{"n_layer": 13, "d_model": 224, "n_experts": 16, "experts_per_token": 1, "d_expert": 528, "d_shared_expert": 0, "activation": "geglu", "moe_layers": [3, 4, 5, 6, 7, 8, 9, 10, 11, 12], "router_score": "sigmoid", "normalize_top_k": false, "routed_scale": 1.0, "balance_loss": 0.00173, "balance_bias": true, "router_noise": 0.3, "init_std_router": 0.0106, "lr_router": 0.00107, "vocab_size": 16384, "norm": "rmsnorm", "norm_eps": 1e-06, "tie_embeddings": "early", "optimizer": "soap_variant", "lr": 0.00373, "beta1": 0.95, "beta2": 0.99, "grad_clip": 1.0, "batch_tokens": 131072, "seq_len": 512, "train_tokens": 373500000, "steps": 2850, "dataset": "wikipedia_en"}
Below are experts of layer 9 (counted from 0) of a mixture-of-experts language model. Rows are named router (the router's row for the expert), down (a neuron's output weights, with its number) and show model dimensions 0-223. Each number is 500 + 25 x the weight over its row's rms, rounded and kept within 0 to 999. Numbers have three digits each.
Before each expert's rows: a language model's description of what the expert responds to. This comes from a sample of Wikipedia text that the model never trained on.

# expert 15
Description: Space before numbers
router:464515502483521490554523484473518527498464529510462502526488513517469496504493544456488516512524457489474482505530498518485494514523504507521538491499526480505508510449491479499473497507478468496426488494463476563463477528511524495483504513485500494499496550473498538499497500486513494481471517496477487452491516498494521510521483486502483492538512457474490522490471519522501504526512423535504484473491504453509487505482503461506494501561504558522442462472474555464483522464494466487498527494509474426504486501480474507523498509531493499480498475490502478492492515502466503514469490532489532532506477501544548522478534463488525489511495502513498443494505517506543552461540
down0:490516498488476495483484504443495483474494501484518475468498523486474546455507476435510468473473480502486527505499516488533522510452501446479526527525489493495488480469496554493515521488493507492496499498481484460520481546508513476501508503532472461488469482477527482505504511497533475513489509506525473485495548517539534451500520546480556526508458479533497482506450496479463504462468501494489479490500503486466525467432500485500493469531462588490504491464500480493563530500539496514487474480518487482498527514539525497541489515501514491515554530521479555536515531495533502507508526510487503534483458462474473499521532490480507506505509507505505490515465465484495529488488
down1:485506492451489490522441492476526544539529499488513492487496510501506528492521498502486521522492514503461526545528514510481514476515554490491512437518464502529515447501543533526467484502439483507447520515485519505481516513433503503470526503481529500507511497504537497529461502509492499487508482514562459497480492485488505473533498516575510512489492507518515502478534450494490470507461519527517498523474517482473533485487502471457490491481509473516471517537467487503487528539491568489517493500448533485483518491528508486518482498493504476528436515497453500528504485516514487502505469533454483499483512475479508449506463512492481492486519539467523499550502523521509492478462
down2:525491439514467535478511473484488497489504543528533437488476510525515481483524517494501522486514478531468496452548515500483477486482502491461464498515497498485545503490492510572512490558551532526414507533534532458483505494514492515485534489470523494547509515413465488476525513479471501453521509459485515500492492490496491472469531522497532512514479496486485451510505511507505526514519503530500527504500503492506531532476484502508504500495515505537458509534498528522504497510537491477502533518533534502525508478526537518477520487495436518507532513482508453499490491482490490538521514495508525489524540499519502547481486516524459477490520531490523486461489524506511495533501
down3:465482530443496462525485502479469532507517494492495510499500464478504540472484498515506480528497486510541561531495504479513482528493514475527492486514486521507544461536474531513503503495510491477517549497489493454475525514460504494560518500524495514489536480534546499558482532519512474484499462498478481450493493476505495514501466503485523509507547516481443532465488489546480487507470497501500513488506493508506480483478520502518507504522445515561492525521513512540451487483487516528505515550511464517500474453483506462509519529480473500497510492533497545498554507508509480510536460500504561475464527506493489469450498497438461493501490490484507477499491466499517466451483
down4:445515542513506496551519484515478495502539484504523520514522508516500448513498514511478487492533480529498477550486512498516458491528512506540509470494504480517468470498477511506489477515506495456545475489492545502472543461496530480485497512473528511498501539487475529484479453467461484468494475516490476517526509497489497529524482536481525500524509554512474495511523467492456556486463488500436517504490460522474467515487560522507542490494501528507502478487508514475479495504520560460475512499496536544476520528468485492521492487496450446429471515487453526481506517485518529478502473505493494523481506501478515529556542492475479504485529491447518510490477490495490499467512
down5:512441519485494458513453498505485525573480467497500469475462536481506528465487500492493483494514500501525496460503519504519510519523496506512487497519487495485473519490532443496456485483480491504519489514465504506478488496525520502519504527491570496505485523475504494504565443496495519491473521478494492487465513500483488547463486455470512548519502531540502520531496464566485515475529456508520461532450486480541527497506493507492502474441493522505524473470490517470529501500536483539483469510486513526527522523490531549517533553467492485494484478517497487486517471510511487502513470450504531456495468518468493450506463532490459497458509497500522483499494475508509511528485
down6:505449576502522500520537514480468538479468529513508527448544533502513525490515518505542500522534498471497511514484481477472516480485498520532484517451501511502448503490505501469510501507523507465490498493474538469535524553545516506473501462507570493505528472557495512458486467510453512514498476514461514502485533473514497492481476513496459489487530441479504516495488484494485515494505487499512509522456497504506436455510513466542481518483496545469500503521484516516481469474523525485523503485470496537488472486512530509517498498522559482475516479500523468472481517469491497516532522520497496472494484489486510490527455481491528478552503493523499490491480498544458473558516
down7:501482482528447488477452479514487521497486533456442514480524514468476467475563515498469489523476532528521527472512513501506470520520518492517479529472498531528496519481499517516479460505474510501533468533452495500498524485503482515524474517515488453477525501499498508514523503495499475542501493470489508477506509493495491504531517507483515549508502503471457467492446502494450492501489514468502491521525468506589499488508529556494472485477487505494534538489493543493474507464515448540492457493462493508512526543469459499463462459506462523498461488477527505452494524493504556508528489526497531474503522481538501478509511502513507494529497509517493521491531571467492488509510
down8:463489502491500496477502461520515539503506466499480483530508468504494492480485514491558485528498497523496511511553475477500535477453541484487513481508463472466529508534513466488520477538475513493518485457489516477524492473527501477500497436491525505519500486519528489504458504500508521543463502475507522524493509493459522503502497529445516480536526528493509524497513528470501481492524539491487531511497526491475471541487511476484523535489522496481503497508487524518470534525535545527484518460471522476490483505498511524474455431520536456438478505520489483470491519510534510481489509532493503529484480482497518460500499450495500527523509488555487459476511531504513582569479
down9:504482540537504538512440506503516515545485532436521480517510509550473514531497493490494485467487485454489522524485473520522505494460479485514557523522530472499546469514498493501555484471439523537520512479513510512489487486512560479541532481511544484464513521502444457497485506483497498508511463503482478464523480471496539497557535480508519456465466471513544488483472488482525442494503490472492489494518487524499481523510528525490473474507500475448470504502519499508509534493491497498482480503491513482505451440516484499512527481476509534493504535509502496499534484495510511506537488507528514527483498494495447498498461532470507503496524501490545510474513554486518470528520
down10:515539468493492463467472499462493488486498457534484461485512484507507498500508483440500493500494558510482497520482499501457493464470515470491483492498455511513513549537471548459512507486503506481478459564523447515501502484494509506474531515509449542502512507494507500487526495507487485508509480504537467506517475498489540528485471494478487515492558527524550474483489499532506505510510467508474523486511521473472495484507487543509539490489481482482509535541533505503502472489477520480474512504523475535519476514566538535491528535477451540493494462469546526533514499500478517506511503493521525499490495506496496510523454512523524521502507520476473455463451541550472495539448
down11:481489484506536463534511477516520490480440496489514479474526526454521511506479487510532568486511498516485507480470500467484488458502506486501528544563474503485488484477536469512467511516499485481484492519528515519514474531480475522513509492501483510499473490537491457474484497501482489478489528514431500520506515528482492537552499504511502532502475522522500511514480484497492560471461543513497465466530557502458485490507490456535491484534488478541547506489496507480493519535541523517525540483503511465565494522482559507537497544491503451500486473504556482494529496491499547471546507493530473506513457509498513491507506512450505519529474500531472509485512508506490488498526
down12:502517534476499488493447529492488490505539532506475530498515485490509539501439494494512539497486510458510512466510511501516491497539507534505480501457504472494480497520541502508478526505495522516496509501509485523488537507482479548511500476522479475527501518452486504528522494493475485452546510523477513486518486548506492512443475536470494518503452509512484449480484507506540482513505523491461522501509558530510464532478485491559543488503496541518505466508501493489484534465569483507538471506477478495473491486510486473533491512502495492542498499543510509488537472498471523524458508514491447487492492479504471462520506517410486527534481493468504523535449496489536511459467
down13:493476517470498481554485498501491498518552495510519532481524531463497494495518462536520503502478468496489527521519490451504491492477534507443507484498510502517476458488554527523470536480504559501479499448499518538471490470550513472516495493503511471450491534528492516505526508506500503514476511472498470500522464486464494482540490453508524517505474513513534503500479511463519477451504497541503485498537471524509460478482483501507469521501492535457482538550507506510490490478480516509499479521496429490492504465485459454491505527525512500470461494492490546530485519500542495487480494450437541533463496496528512481475502506496472553483490496471452497540472510524480507519512
down14:520531544523540502540478483491475540489501494458494492534510494460463494470508523476493485462508533493554522473484468498496518497490484546445501544463473495478512502505469465558510492489505484530475518489520424495509518514504502459488479487476466496511495484464511520498524492480484517499494488476518491473506488525539471482522498479486469428522487517526486530537550577457523511493487493514492543454506547466500506509506491520505500470505442494520509507509491504493520524469511464491510462503531531517485510483466517479534497474460517529535510475513505471500506481495539516454532527527511518536518508460511498482497471481478462516539448500479506497497492509466507489520490
down15:492460496500502500516481481485480530508483537485510508506456529487500488508523501559491497504551488535517541507471502507534491455484506487531527505510472477522508519495465464496523525566510463512533508501509516498498537489510471512479453560485493533490466472496563503543532518493500482550484557513485527525470502495532453521519512518506558545483521528521442537496510495478495508548457480498472513488470508473519497498478508514537499494529501523515511500554481527461488496489517490502498515512531467454490515544505497496518491495464536463513505464486479509502512510449504476508524486521527473482550508506466524465506519505471505509468478459475560529489486524491519505484485
down16:453493492514563528491457478471483479495532507533503488502518518499522519536537495498522509513527470508547498510506530482473492524463514487489516529487492500523513498520485469531597505465486500493498468445462499520481506519482510506497478494539508512497475468494492450490505499489491500503504481500506494496518484496485485500496480525499494501465504497510448498516509522542499461537440494516439481510498570496472472555467509505498485512511506486459491506481500506492429502444469498515507513532502465481462537498507463519526479551514482484480516476491509507481479518500486547487456479473497492485533479505537466532486536506529491506486497463471549503502508513538506427520495
down17:499529503483490509550521558468472494492521490505443544490505531498481498493456487511524487528495474508463493462483499502561481481485494570474546501485510492512472485511513502524516519533484496515472483484475483461447462482501431521532503491530478490521503505466538477476494527494457528501505469454480524480508523468518538523488502495511516497527486500527488502458502491505477493483532535499535471488525499478541504509498463491481478478469512512510518469501515453532511527502499484494523488521512469500523507491478534524516483509537425500530472518537500534475523532475526527508527466485539459496575495529480500461521516453500494491489481484507512537513483470526512521476522
down18:524497501540490502513486522475473474492502506482491501454473555468505471520488523561483516466488498490466519493449499504517491517507457468498531503490465527506494542484449461484481529481471533491467498484519479505577512528494497504514501519537483471528497540510456488446534545556529476493482479519525503481512496499506497478496523479491484527541513509478447531551514509505495536503489532507514510500533504471525492515477511512501480482511458495497510500516514495488478492501484477462505529465501495463473504477491511493484494480508475486549550482536523537484567561534523490490506446502521485500498513540510492494469509499474466505451503551468516517545523523490482474480505
down19:471501544481547517502464520467531514524516490507490542497510510519498453481490571522461489510533514492536497518491465498506485519474474508522450538500477486480483502543536514491543508534532514501477504491541481498506521514521489494500478544500518505531538523505466525526528480517470508449524492496518534491496534530527531516535529492445492530477518515515470517474520460514494490517478532495453524496478469545491513496512490484515456523500480495473529501457474483500542496521502522491511509495552469482496533557534494474512480523448510503560539476532535494497491486508529509508471509502533503492512509561505491490501502461520529507519458486558510471502487500509548529507502
down20:466517504525513516462507551562480492530499532456449513533549511482483514498513521483509469465530481468514488502547501509523477515484505513507496529479532445549494494478504469481520500481471499508495498546487521504501518548521447501506481478521478498493508498531502464484498549446491492458475497488433476482449538523511486545474484514523484503487493475534515496501467520501472563479532495514493469500477492486478502506527502489484535510505492510497506510558477501524475505510488489523492473501499488537532487491478501494540450495492488468510486488518497485469502500481505516474528481468440518520518491555511476496504547533506523484517547476480553463467491493520557500498511
down21:509480570532519540486509538478514485521510487536477550491504466535507466473529500499526508515499508515448481532494485551500490483495482540541474459540449538486510474528529512519497515509500460472488481503533476503522513515507491457537494489483479519461486479488498517483464521470552495510501494494460479505494486511499533495537502507543498472545502509514494484489469471477454506512518472534511493504475459465514525494518487532484514452513522455522489550475444471493499481500504503526448522519486504520519470521512489523499520555514497531538497512489473523520472484508504478486484497525467522481525512522511525467467467440488482464482489547473528520509526534482537490505531
down22:520515504518474487517529513462491517496516542497511489480470511523488504487509469501486517471532483475510523519477522454489455508500514487495486515459537458481493461470457497515514533472520480482523509476474520474524465464496463479509451509499494499518501468461471548531522518561517462517514538549461521480487504507521510510485535481510525500483492500508527508524476529534500468509469466534491514498487531464489502512518526468501521493504517489461555532521506532504481474500516494533525561499498528536534540491477512483507552486557483499483465525447478541498477483442543514478524484460505475469479496496529458470553512546505498491504484478491479519537525503502502478483491
down23:475503475523487506490513467502488475541526473501528505525496458479486523490457507472502509562485490472447484515501516529493511471452500497494492521515516510499486482502554506464520499522526488489501499463559534498501462580518518486485504494526509485520516469504515491519519483516519463537473483481482472499525483477465479504519510527493475500532474525511516539502515512460427521489485529471518473505525469502514486475490520547469491516501511450485522541532514518488469487507471512514491433465522522511517551480528479516504483507507505474511544494482475551481496495453469513440472507509475519486508544523467503458530513483520507541548476497508532510497488499502480549531505
down24:487506497451460478528467503483481499475467502529489500527529507500530504513511515543520496504490457520499515513488505545488496531465528483505482526505509500491521550535519534479476506501468451506506479526486483505492510511459557465507538501456506486534543487460495490497480474500492544484482494462488501476506502453500548518510529476512502489489523483479535486529513495491470524525452508502536477476451519410483515509518503507471449456495488505535479499480442451512543460505494514487515504518497476540486506467556506507486505478502497491492512469523485511499506502464521496469512511521483494500538524459531481554494511485515494503453503567492460518489519538497500536469514
down25:537481534482485461515463448490523527533556506511493463438494536484503496520502470482493484475516539497490534478520520529500527502508493486515467507505458501468472479495487486499494497492510496475518444527515469499476547478519549470523518477512496492481546501500499511531537466542480454469488478510534485494511487514485537563479514474465491515505478467523550501521511497472517494510488506499464498465492523509458514519505485479457537480504483498482493474480484503488480509489524548494492494508481474490513505488478453519526490547518458496485507455481471545434474503502450511487496507450510484492492470489498443521481511485517501498492518525485508503543484501519459517444443
down26:503494479464551490469552494480484495456510473539536501489495512495518490512494508509499452499484492498541522475463498433505516481500478468514499564476438489484502496454507500544486494506556490480440458531500504469464478480514504494496506510504503568506466459518518511514520524496528510512458500477474508487472529507496467521491526494486478497488505527480534546510488497470485529478494530476480461502493494546523469443479495523502465519525517543480516525494510477500470506517536503525488488488483486515505499472487496527548495484481512486442500497539482555486503496497503514524497485549506535472507516473518524479526524464521533544500455511535531483476468468492488485527528
down27:517463505501489493511449522478492511482522500480499507470542514451492503484520504433521501499521491510502551505507478472519456490510519483501477506523534519443524548498523495516491477500476512481501521492467504479511541549530445510529469488464507480488491499526498482520484508497475521505488541537520480486506501476520538483502514481534502482484487474488519487482459545528532496526462526480474474517511536436447456490529544515480515389494506537518512492499491485526493518483507510523531522523504504529527502467506534489495516539474486491495501547545439509525509508502510469482494518483530462511498527528503480500454530533503533512493485514497489492486523482496459499533485
down28:573538498469505494541472502515505528469487454495511501512483469456459503497502532496488535504469496515503540532483465506485523512475531486491509507568521485476518528497486536496491517493514466525488517478478514534500525519530526486499500506507505497480534511511508525499467476486506492514495444540462487503496525516524528500535496517497504542519509524510481472458517459496470486503488504477459447505459543500515452474525518486519489484438506516454498506489515494459519539475515479498487480513525483500464500469494519495541546489508516507549489507531542493514466479507512553495498495495476536522503559524506479529514451521512528541525513469465502470466504494472548552502480
down29:523495505473468506452520511461468533448493461511469472502497488503517443493448448494466495468469491502513513519530481509479523476505496490502525470486500511517476539531463478493518481491485539510502468519491535488509513482521490520516507548471537447447484497484522543505488473463464485492480506475518471518506504477491509515481484443500474471514495498526502514538527524530506498504475527503520510524502479528483493497507487486499488469519534488506479508508522513507443516537495561547490524508492558501511512495507522491473487528590507527444492515497449545484488511491499556485498486495516532508481483512482530491497516477504511461491493503511563512465522453494474508539472
down30:509501490532500511500492496497517478467466463525501474447519461477510486501510497514497525436479488498482504492484476495514473480498501512508514518454498516551457473480496543500508526523432510534512509492516513485512547504495544506550526512493480503483499498457555506479531476481528510473547552491477472461471522536477481489518518495507505496446505505493537502467536465437508468480496509541503550463515497544482492520538490456514496461471455532515543492528480515533500499505519489510495555545509492489476514478509504464516505504506466526527478470489488525480508500516496528482493489486460478476507495506528499516503509469456512464464466538475502471529446474495521476486510
down31:493502481542541504534452522556478509530491519574490500546456508465550513490501472479488483504496527495508474490466544488463467534526511481498492480519480501489496502498495491500491479508552498505511491496458494548486512513500504494452477538515490501543549519487562512513500462481498528545517516527526508527537509472513505501529528488478494508532493480511480535503489537493521475501544496540477502446501525534486516492451494483511515476481475487510463539452485486466491496555520531527516485516487493505454493532527490520547461528521512476540468437459509474507509490502490508470519490467511511473524482475499512482523514473490514489501480502512508461498510458536470490485518
down32:531467495482475505558493484528487515466508466507523496510464481518452473490520484525479490557500485502478488514518493535530464483485482514495478550524521496516541516492487537532499512472527529531500494493554472480499492519525505431446504482505480468539542492487503461487512501495496480520519491514529489500464525510475521436499517476501524493502465458546510497488532540481458528492501528466462501481424517517484475473538508494488462456476499465491469489540511485499508541502501475513502447450488519505492508529491528523490522512510560496497499500497486525481471514490508475508557556490519500470512457505475470521518487506512512512513506544481530513491522506508509533482487
down33:539512505480512537538506486510504481503488475510541509511483554456510459551505431502438505467518578509500489505514548508480459496544531456552538469534508500478527517500510503536476511490518482510498485489556531558507480482488513494493505508487503512510492477490466494532535460500457464487524482522552495474533463492520482503499491497504443478498463543502505506504477470518486496527537481540500493528468478510468520467476518517512498517523489520499482479471501526502493513498461558496517530471487495467502519486527484471479503465467524497519491533484498514466500497501516476555504504473523478489492473521508525565513508486501487520545496457512488517514522490501501496480488
down34:533543543499539472529528516542474487538481525524475476466471503527505500519451480497502505535510554521506503507536462464451525519522505530474509501473522570488499533478469542522534517504516480554500492552506552518493496508490457487492499490483515496456487549503456524479517544492496513490482495544489529467478491491540502524495509532481473506557515563511513531490467480530487547497520487503525496487460495539526484512510503477520497462546503548505503510526493500530478495489497452477477535485473515513510516523487504492510477498497491471502505481483492524540506493534503469522519456493489518493505466474471469501516517481520484502503500497491499493481462515456505445485463
down35:531445502547498488515489520509480506504475516511441513506502516433518468459505455491523537504503448505456527473556472516456495521511504491532497549514523534519510516520486484512541512517491459471498459484478468470526545523484490458452549530505495499470463500478466495497513480495554527508487520542500517488509511493472509486540507517490524524525520508463480504506460516505522516539494492529517507498516498477481467505515523473507516490489515489492516509522474491483467521509488479463514495554550486505464510490510487508535518460529488467483518511501515485482515488474463503508495539518445500510531529449483494499481503529518511530455450516524471540505486514514537479478454
down36:494536480544466512498512491520490494514493463471505470485519484499518463518541450477480525508497501513501487488480497504503513487516481484475547539495469512483514476541518494476525519458566480506503475507471497539525480520500481479533491589510558501483514495506495481479484520469514477465543487457501462522558500486489506477512445488478462544447560507451509487560554463496498525535525501477519498476492544463504487534494488518499463517540497521497462475535492495491528497498496452498498499495521512570519509514547515475508514488487490494500473522516491496468511519481475505501531522524481502497490491520489483471483533476537531494498498503502524510460482491478480481509516
down37:515491469470498481485526516504462542496456494515515532502478480505479456557531551475498482470460481469508469521514528473501456460508432499503478553511529472542502520514488486495533511465486474510493503552475508519455508499482504515523512495478509490505482495506497497526529495499513521539517490490516550485461508503473558495536510504507538509454492537493529502492479503488518468522502559512454525549535483471452491520457512529528480501507495555541475515501493487511525492499547486451460483485488515523520500486518490516476471543485502498481484481533502497478492485491482507477541479483490522499452528506504488550486511508467509514450492476501483482510455507534465479470495
down38:509519521498550478459500537485475508528518522506526499498505449480490502540488474507502505493448446557486555550494508523533465516478517527485500508500515486441503498521499500498547480511514498507461506485499455514492486541520518492468527471476508441509518521515489433527492513534497525533513487464521490459494486476465515483520513542520479474492444519515510511478481508489503519525504494491525524528499495488504494456513501488467451466494512501570513484535518517526472485497545482515478511506474524490531535452495508506460476527478511489469504489451512504476541513457504482458456506503511503513539507478540482479510489498512474523537480509467511523439486475483505494508485
down39:517517528507505506448506503535526541467553552484513495510507470492505490480456500510504520464484500489509526475527469485526471502537496539487448470515514529512532504533501494494510483498508499517527534523519495484528507526484523528484473482475479486523497495495508520486497481487532490463546499496483501491513504502488527579497479481458518491550509479482464507468434534493541472468503527484510523499531511521471453491471527522516503525502507473527454484497535510477528514506459491490502468496490513459504518482543534481464510494499438483489464476506501485494504527522555509573496479521529497511543489529519502537515509479510560499517518495513545492509485551471509458487534
down40:504498461513502520563496510484489496483497484433522544516481457519498493493507520489530489545505504508477471489549473508492478483503488479465488519504524509491514520499495532549549502505518511487500468496482526491523497478509486491503481514487482506478485520498508511491526545512484473516514481503576500493487451522466530523481490498453538544499563486480470494453565561471450509499494494454496433504518517462457494477507495486458488524469499480506475491486536508495460510512524539555543521531509480479515493455499518486508523485508555491474488527509472521489502502512508506528498507501485491469475544493473507540496514498453486467521448495510454500514511484531503500494489
down41:506501502489477499529478515506489524533491491517470518529504482487499505491441512513543510547476494492532475558477523573510454495507527519486477540500498512446497510424497501506536480518505502536486525530563539508508495458493501527518539501506521494522477503485522534504512516490548500472515448520526469481535501463460492516508467515507532513533526501516469445494472496459472509510490470501548470480500522489515512525489501535473468568485552509478496456510520517472501512501561501495518485490484525466495495502523495504506479483501479560507502519480518496523518463501494507516554479463492501463529527514496502493481528518502499460484497515513517476478551499502526520522520
down42:519450489486541523469483487508520476495506496491517503484484525466474456528491475477479465531526480471512489474503454479484518441482542464502468489449541499534503512474478570452510513479496493481485498505473489507451435461474473535495472499523508487498540479527528484535514488506507513447495463484514506512470485515479544479512532530537490486539491511503536502516477500456513493461513486484458504483515485526497472549474483541501525487556518492474509533472492516541512518513488487477490478508483510475505495497468508483501520485545516462480524494475553489527477523471495479497467487487496491515540579490497478499518500480485515484503518526520478503486527496539493546499498
down43:480516509482512500487481519497503478482493513474463536477516463512537493512524539490463523470535493480463491551483477503542534482518536463491488501484484531498495498506446512465496502475487497477494504511570445516502501511489451477523510519507542451500501501501500523453513465480492506477525514507502516488501508514493512524455517486499488449500540534531530469459479480492509539545462468520536460473508505491486490494533497510503537482541531511491534462501485530470478502530469518504524502520507493484523509502477527507476495496541515511462487521464477462497455506520519531524521572474505450504524490533498475488520490477497498454492562506505453512488553474540489513474517
down44:497539480510511522471502492533455495529498486480480496459469512500487467513505502531501459497476488500523535510551488536504496482537562456476489505537535498538475501520505501517493457532508464538510450462535510510519507499499536507496521506465487488476473500508504494524466563488528491452469467499514504487532490509497531551502488521504495482538504506519537452531512464541517475532528506469528529477489484485501521481553494487504508490532500527491514519490481519503505494490482532496545509527445506472523510536539482504534492473499507481506451490478482505505507500487467478500466511452544445456522469487519556522465488486476460517492492523467485510490466524529459468488483
down45:507554470492539463496506469471528487507471534530507476508482488494513556483561516494521503509500522531504532490499524505512493525509478517500526440509467491523480487554464544539455495497484481542470499524507496515517501496505488559504533541459510509493526515523539435483505516508512442495500452480490520528459489509492505493498511518483456465473493503502527500497495471568488486485518465423467543498459527531501509500523504508459502527480456494565479511485512484486498465466505532519503488486493510532500509481549513500513469450491520533482527505497513496504536484459485504489527531521524513501479490497482480493499505497479471489482467523537520474490493516490509508531488
down46:555495531496480491505466522502499485528490501512525472490503487429483490502536435488506457504459541485513494508534467537471492506476473478500541496498528489537523521487516508473545538533472488464509467494545466541501500490488504506542497471534522500465517499490490487515497469449476491493483450449476452476465493478507471512487489501476506496581505488551493502507523525494491502460478451516518476472518542492487478511509525498462551510470543498504542489493523510482486502521501489502494490507507509504510478463544537491533527520525502499494526492509514506464544529474493498484506497493493494481464514471503491454456473494504498484545470535487445481524514525510487530474508
down47:529478524551516475539470504525484516491531546547517555522525468483535480483490509510482492468472535518524517451475530509499499501490490491525506516504416478473469453518505528468520491487510483492490518499527479490493512520477481520461487459529529513513500468486484513496474525465525447522510475459511493509534456477503480495529471488529505507482542487537513487521449512519466526467581500473517536467458523466487503482523513473506483471458488532522512513488500500498500488523523494460503523516453489485487489490494509550524495499494542505538556474515512526511515510507497527454515461487501503487534552467486523480476497522481522500519487508500497517485534487485494459501493
down48:480520480490508507482517464484532525491493491480504509479493503497476509512517527518532497451480479544508490524493494533509494508475506503556492511446515520517471524499521523496515501513471545432500459519496543490486499505493507511485497528481452506483494559501529448460479518493506492520460466456482496529529465518445479463505486442520494538533535474505492517501492500510479540495526510532488465559519520473515473485481469520454507489470535503517477462495514509480505484488539485490480455552445509488481498483549501479475497447499495496473510503510484502550476501536516521448511484511509433532515492492477489530505552503477505438505495506487469507488515478508498487498507
down49:496479499468489505514528498489515538517488480495500529541506498500509490505482495498504481520505508476506506533556533522518469476542547515529500506544499502445517554487488459510501460472492492536489535478496481473547489524491543509487494508518473506492477471514526487502519514504478516529479459491450478459523543472502516457505511508479499514469479504498555503521507502474511454513482514531517473510505509484524497455488492531497505495533487520436488531528488520514435522501503469492481517514511478453432525526496535489536544487521512542482508483498430454518508470438523516525488522478455469472488467491451532499497495463506533520525533523489489488506513530502500499497485
down50:484523510528480539548465498493494454444502508531511481467459499463511513485492495505511488477500523527472492510505485540492449549524513521529463492519520521509526469527513472525475522501488483545512481474485506509476530514465534490502488491492510494494500518507532510496460511478492490517538503505543519534474518509531553488500507499498463494456516521519497502492442486478531466449505496512499504505518519495501478470502534512483534484507529502485496529487469556517464519529496447484451503494484490509495505475517525491503531490440463464520549479526495469505545508510519449471481488475493502522551514441479497544508482515453463495478462476504466490524512519496538565480497
down51:505495552480488472520457466472498570483492514506522528506511504497536528538515520504479514501465493485495483508530529523474477463486515500477496527498521480513473533499495497513492528500491525457526505501503420496468494502468529535532466485441495508472503494474554498512482475475521479466489496505515488470486482477494507539481503495462493481521492507494517451510518467492510522476469490530527513481539515497523498454530498513517500489462513500476519517434509473460486443503459443464492451477521476523481505474506490542513499475486494491484513451529472512487489551480498502472504474487551503481489514519459503529525472535470479536492541520490448488557476486476493501495497
down52:514510524496486519511523474482485485499515521478502508564490495495516469477476561513564568504478456520483448495480520484501497494490469503493489440521498499477510532500528510464499525479464526507472517514495493486507500523545498492493553524502496484541477474515536490512535473572483523489482512534511486519476502518478490436534531505513520513500435487558494475473485450538529465477514514523562483477490491485474525502518476518521496568478516484483494513510507487491518508496507496491486514527492505511527507480506487506484485502515549534514520463536499505498499494498432465533492499528523529528534507517488498502523453510511499517537509526530496510526460502466498520508532
down53:522471541481515500500520494484522509517528519483535520510533519513509470505494497487489459525501499498476516490494515519509493486472479496533516465470473515484533516459506483479529429472537516513464493502530492579462494493463527478484487503531523512476560480448456493487515503473517444469497458492473464520516476450486516527456510475525520504464511492459496484459498540537505512484504501507516518444494525503502512506535504528475485525509482527470533529488472462512535479474471475528509496500504508503495492471524521446471503488474524515507483540481531515460517492498508485481485512494551521510525492510490506451524452458515514477468504516510501472525533534481476500432498
down54:477501474458517456531525523547550476504473506482495535491499539514483514498485454486504508458511523500510472489489503536503528511494471526491539496494535542533507431510461513493497523496454503509443562499493477542481532451507512465472484503461540515452534511520522485501494494491516454509482490453435520472501548486470467509470484470463499546479465489499479509486494445500469495488536498496468494518498486470507482486472513522497495494530514482511498472535515483512522505471505497512536493499496459496494490491483487484501471495480500540530489526548532492524491499476498497506494475481441488482516486472470478515489519467537505476479472513530456491480445522503472481500530
down55:481544474544487484464553550458494482480486499531522471536504482519497494516468506503519499480492491472533504524490529475514449547472495475508487502491502471504468531488515502486497550502532459513515474480461490489500505474513496494519490519501513538512508469477478489571488517519490479466447504551448521490501502506475469524479468524496490482502515501514486524469499506499500542496548465511531512479509513470502515504537505457518486544513523521464472488514482531477494504444499454494507471508484479505475515508456547469491494500505460557485409468492513488516486522517468495514509499521505535505473504509546524510521494458494530499539541535484467522482523499475531507484487
down56:518506497505477508514495493546468509503468531559514498516547464509468514495490456494469523457480529490506478539517538506490484461511490481476508491474485505506502511473509481460507473561518513525509511527532501488484561521504477444481511521493481481543477519537509468478519517479496486529484454448493491495483483504471520487454480524504509461511506523470455436498481527538510473502546497519483512450483513507531515497528497512517507531483478494515508518490484444492490477509501492519494496499497508515480510482491469494477508498514523535452523516535509519468456456465466491468525460484523514478480483478483532527525520496474511536455532527537464466530486432500466527484498
down57:515473516522499510494479479513466480464535465491518512493490487487524548472502471522470519460456480467526497501470476496477488506562506482498466495507529515503525501478499471480539491501508525474526515502473495465552487474522526524519522486506489529511521510524485466501520509559550456531551492540538499474462512483443512476502479523549540502482505501495500489508523485529537452457511449486502502465457492471450493469520504510477485461488496517495474478504443519505446522489523465521549518505523511506481489499466503513505505497483509524450509495487487475526492469499510451501486474513535498475524487512496493525494509507471480487477472569534523506519501507472542552492498
down58:501515497493502481499470467539500481468488559499482502485470496522515548496498510496552495555526504476534508506521523482480521473498511499498513516517479496495556515499505483526511521485505515575501458498438493556505476510520454524514489474512518546525472531491531484540507530492475470492476535461493546474471490524512510500498523520489492496532456484511519494473486520567491543463493507495480501505515451473509462454518454494526465505530506552535492514510496456492521536496502492482494474524506502523525475494459499518443486532509512462515492518508484471489517504488493506503512521463550455506499497481537470459507448515478533476527475536499517512489474491509519503509469
down59:479479461548534457506466507517515456502472483451463512502500464465543508476483534435484494506462506525512485450501483469519479469511497485469489513479525552533538490521502501484545471510473540464508485487543523510487482525519475497482477503535493487492480508542525516482536516535507501500506486498496485497519477508533503490512558503509509507546500523472512490492555516506513501502506457513442459556487454498461491530486518501504471478526527542548474497528527467495522505498503523490574484527469504520504501466479467480513509484481533504492496521474449460521545508517482503495496454499492483495459489513518518517463509505508499537532515519496524510490499463485501502483534
down60:513455544494482485487504449497472523485527505496471478477474447531497511487525509507496489459493480528454469492502514496508480486523533509500486487559512523488493456539493493526483515514487508478508532495506448521523510463533480482523456489482491510462496477495523550473519505479471542502505520487486464521535536480478535507548485483477490531491466483498461513500479458520518486482502538493540489477504461511460530537484461517486478496527519463490514458474513468487533487507529541539459524487537514505478494524473511547475461506536472447500505512534461507483511519521501508458418522490500509494476507467478498519546497527465524547496516483526509493522496504478500475495505
down61:498508486507505544523537492536515517498485549481487493496521515520507479514555539456477539491530480527464500484510513480466458493500479488503496435475507501540461456498439484531536458543441485470541511490563488474526489511497533494506452477501485501484520502491512496532505541484486513479507473506524488507502462541504523484482496519481460513486497514470530515511519486509516516489495487511533501497502531532499488462509499459509517498515518468510466485524533502501487491506510484498473489504487476531523508460507445491440488537513538507484462516510536435495529507534493476534503515520490497494481495472544490504464485532463501487452475504510540480500456469485497466460547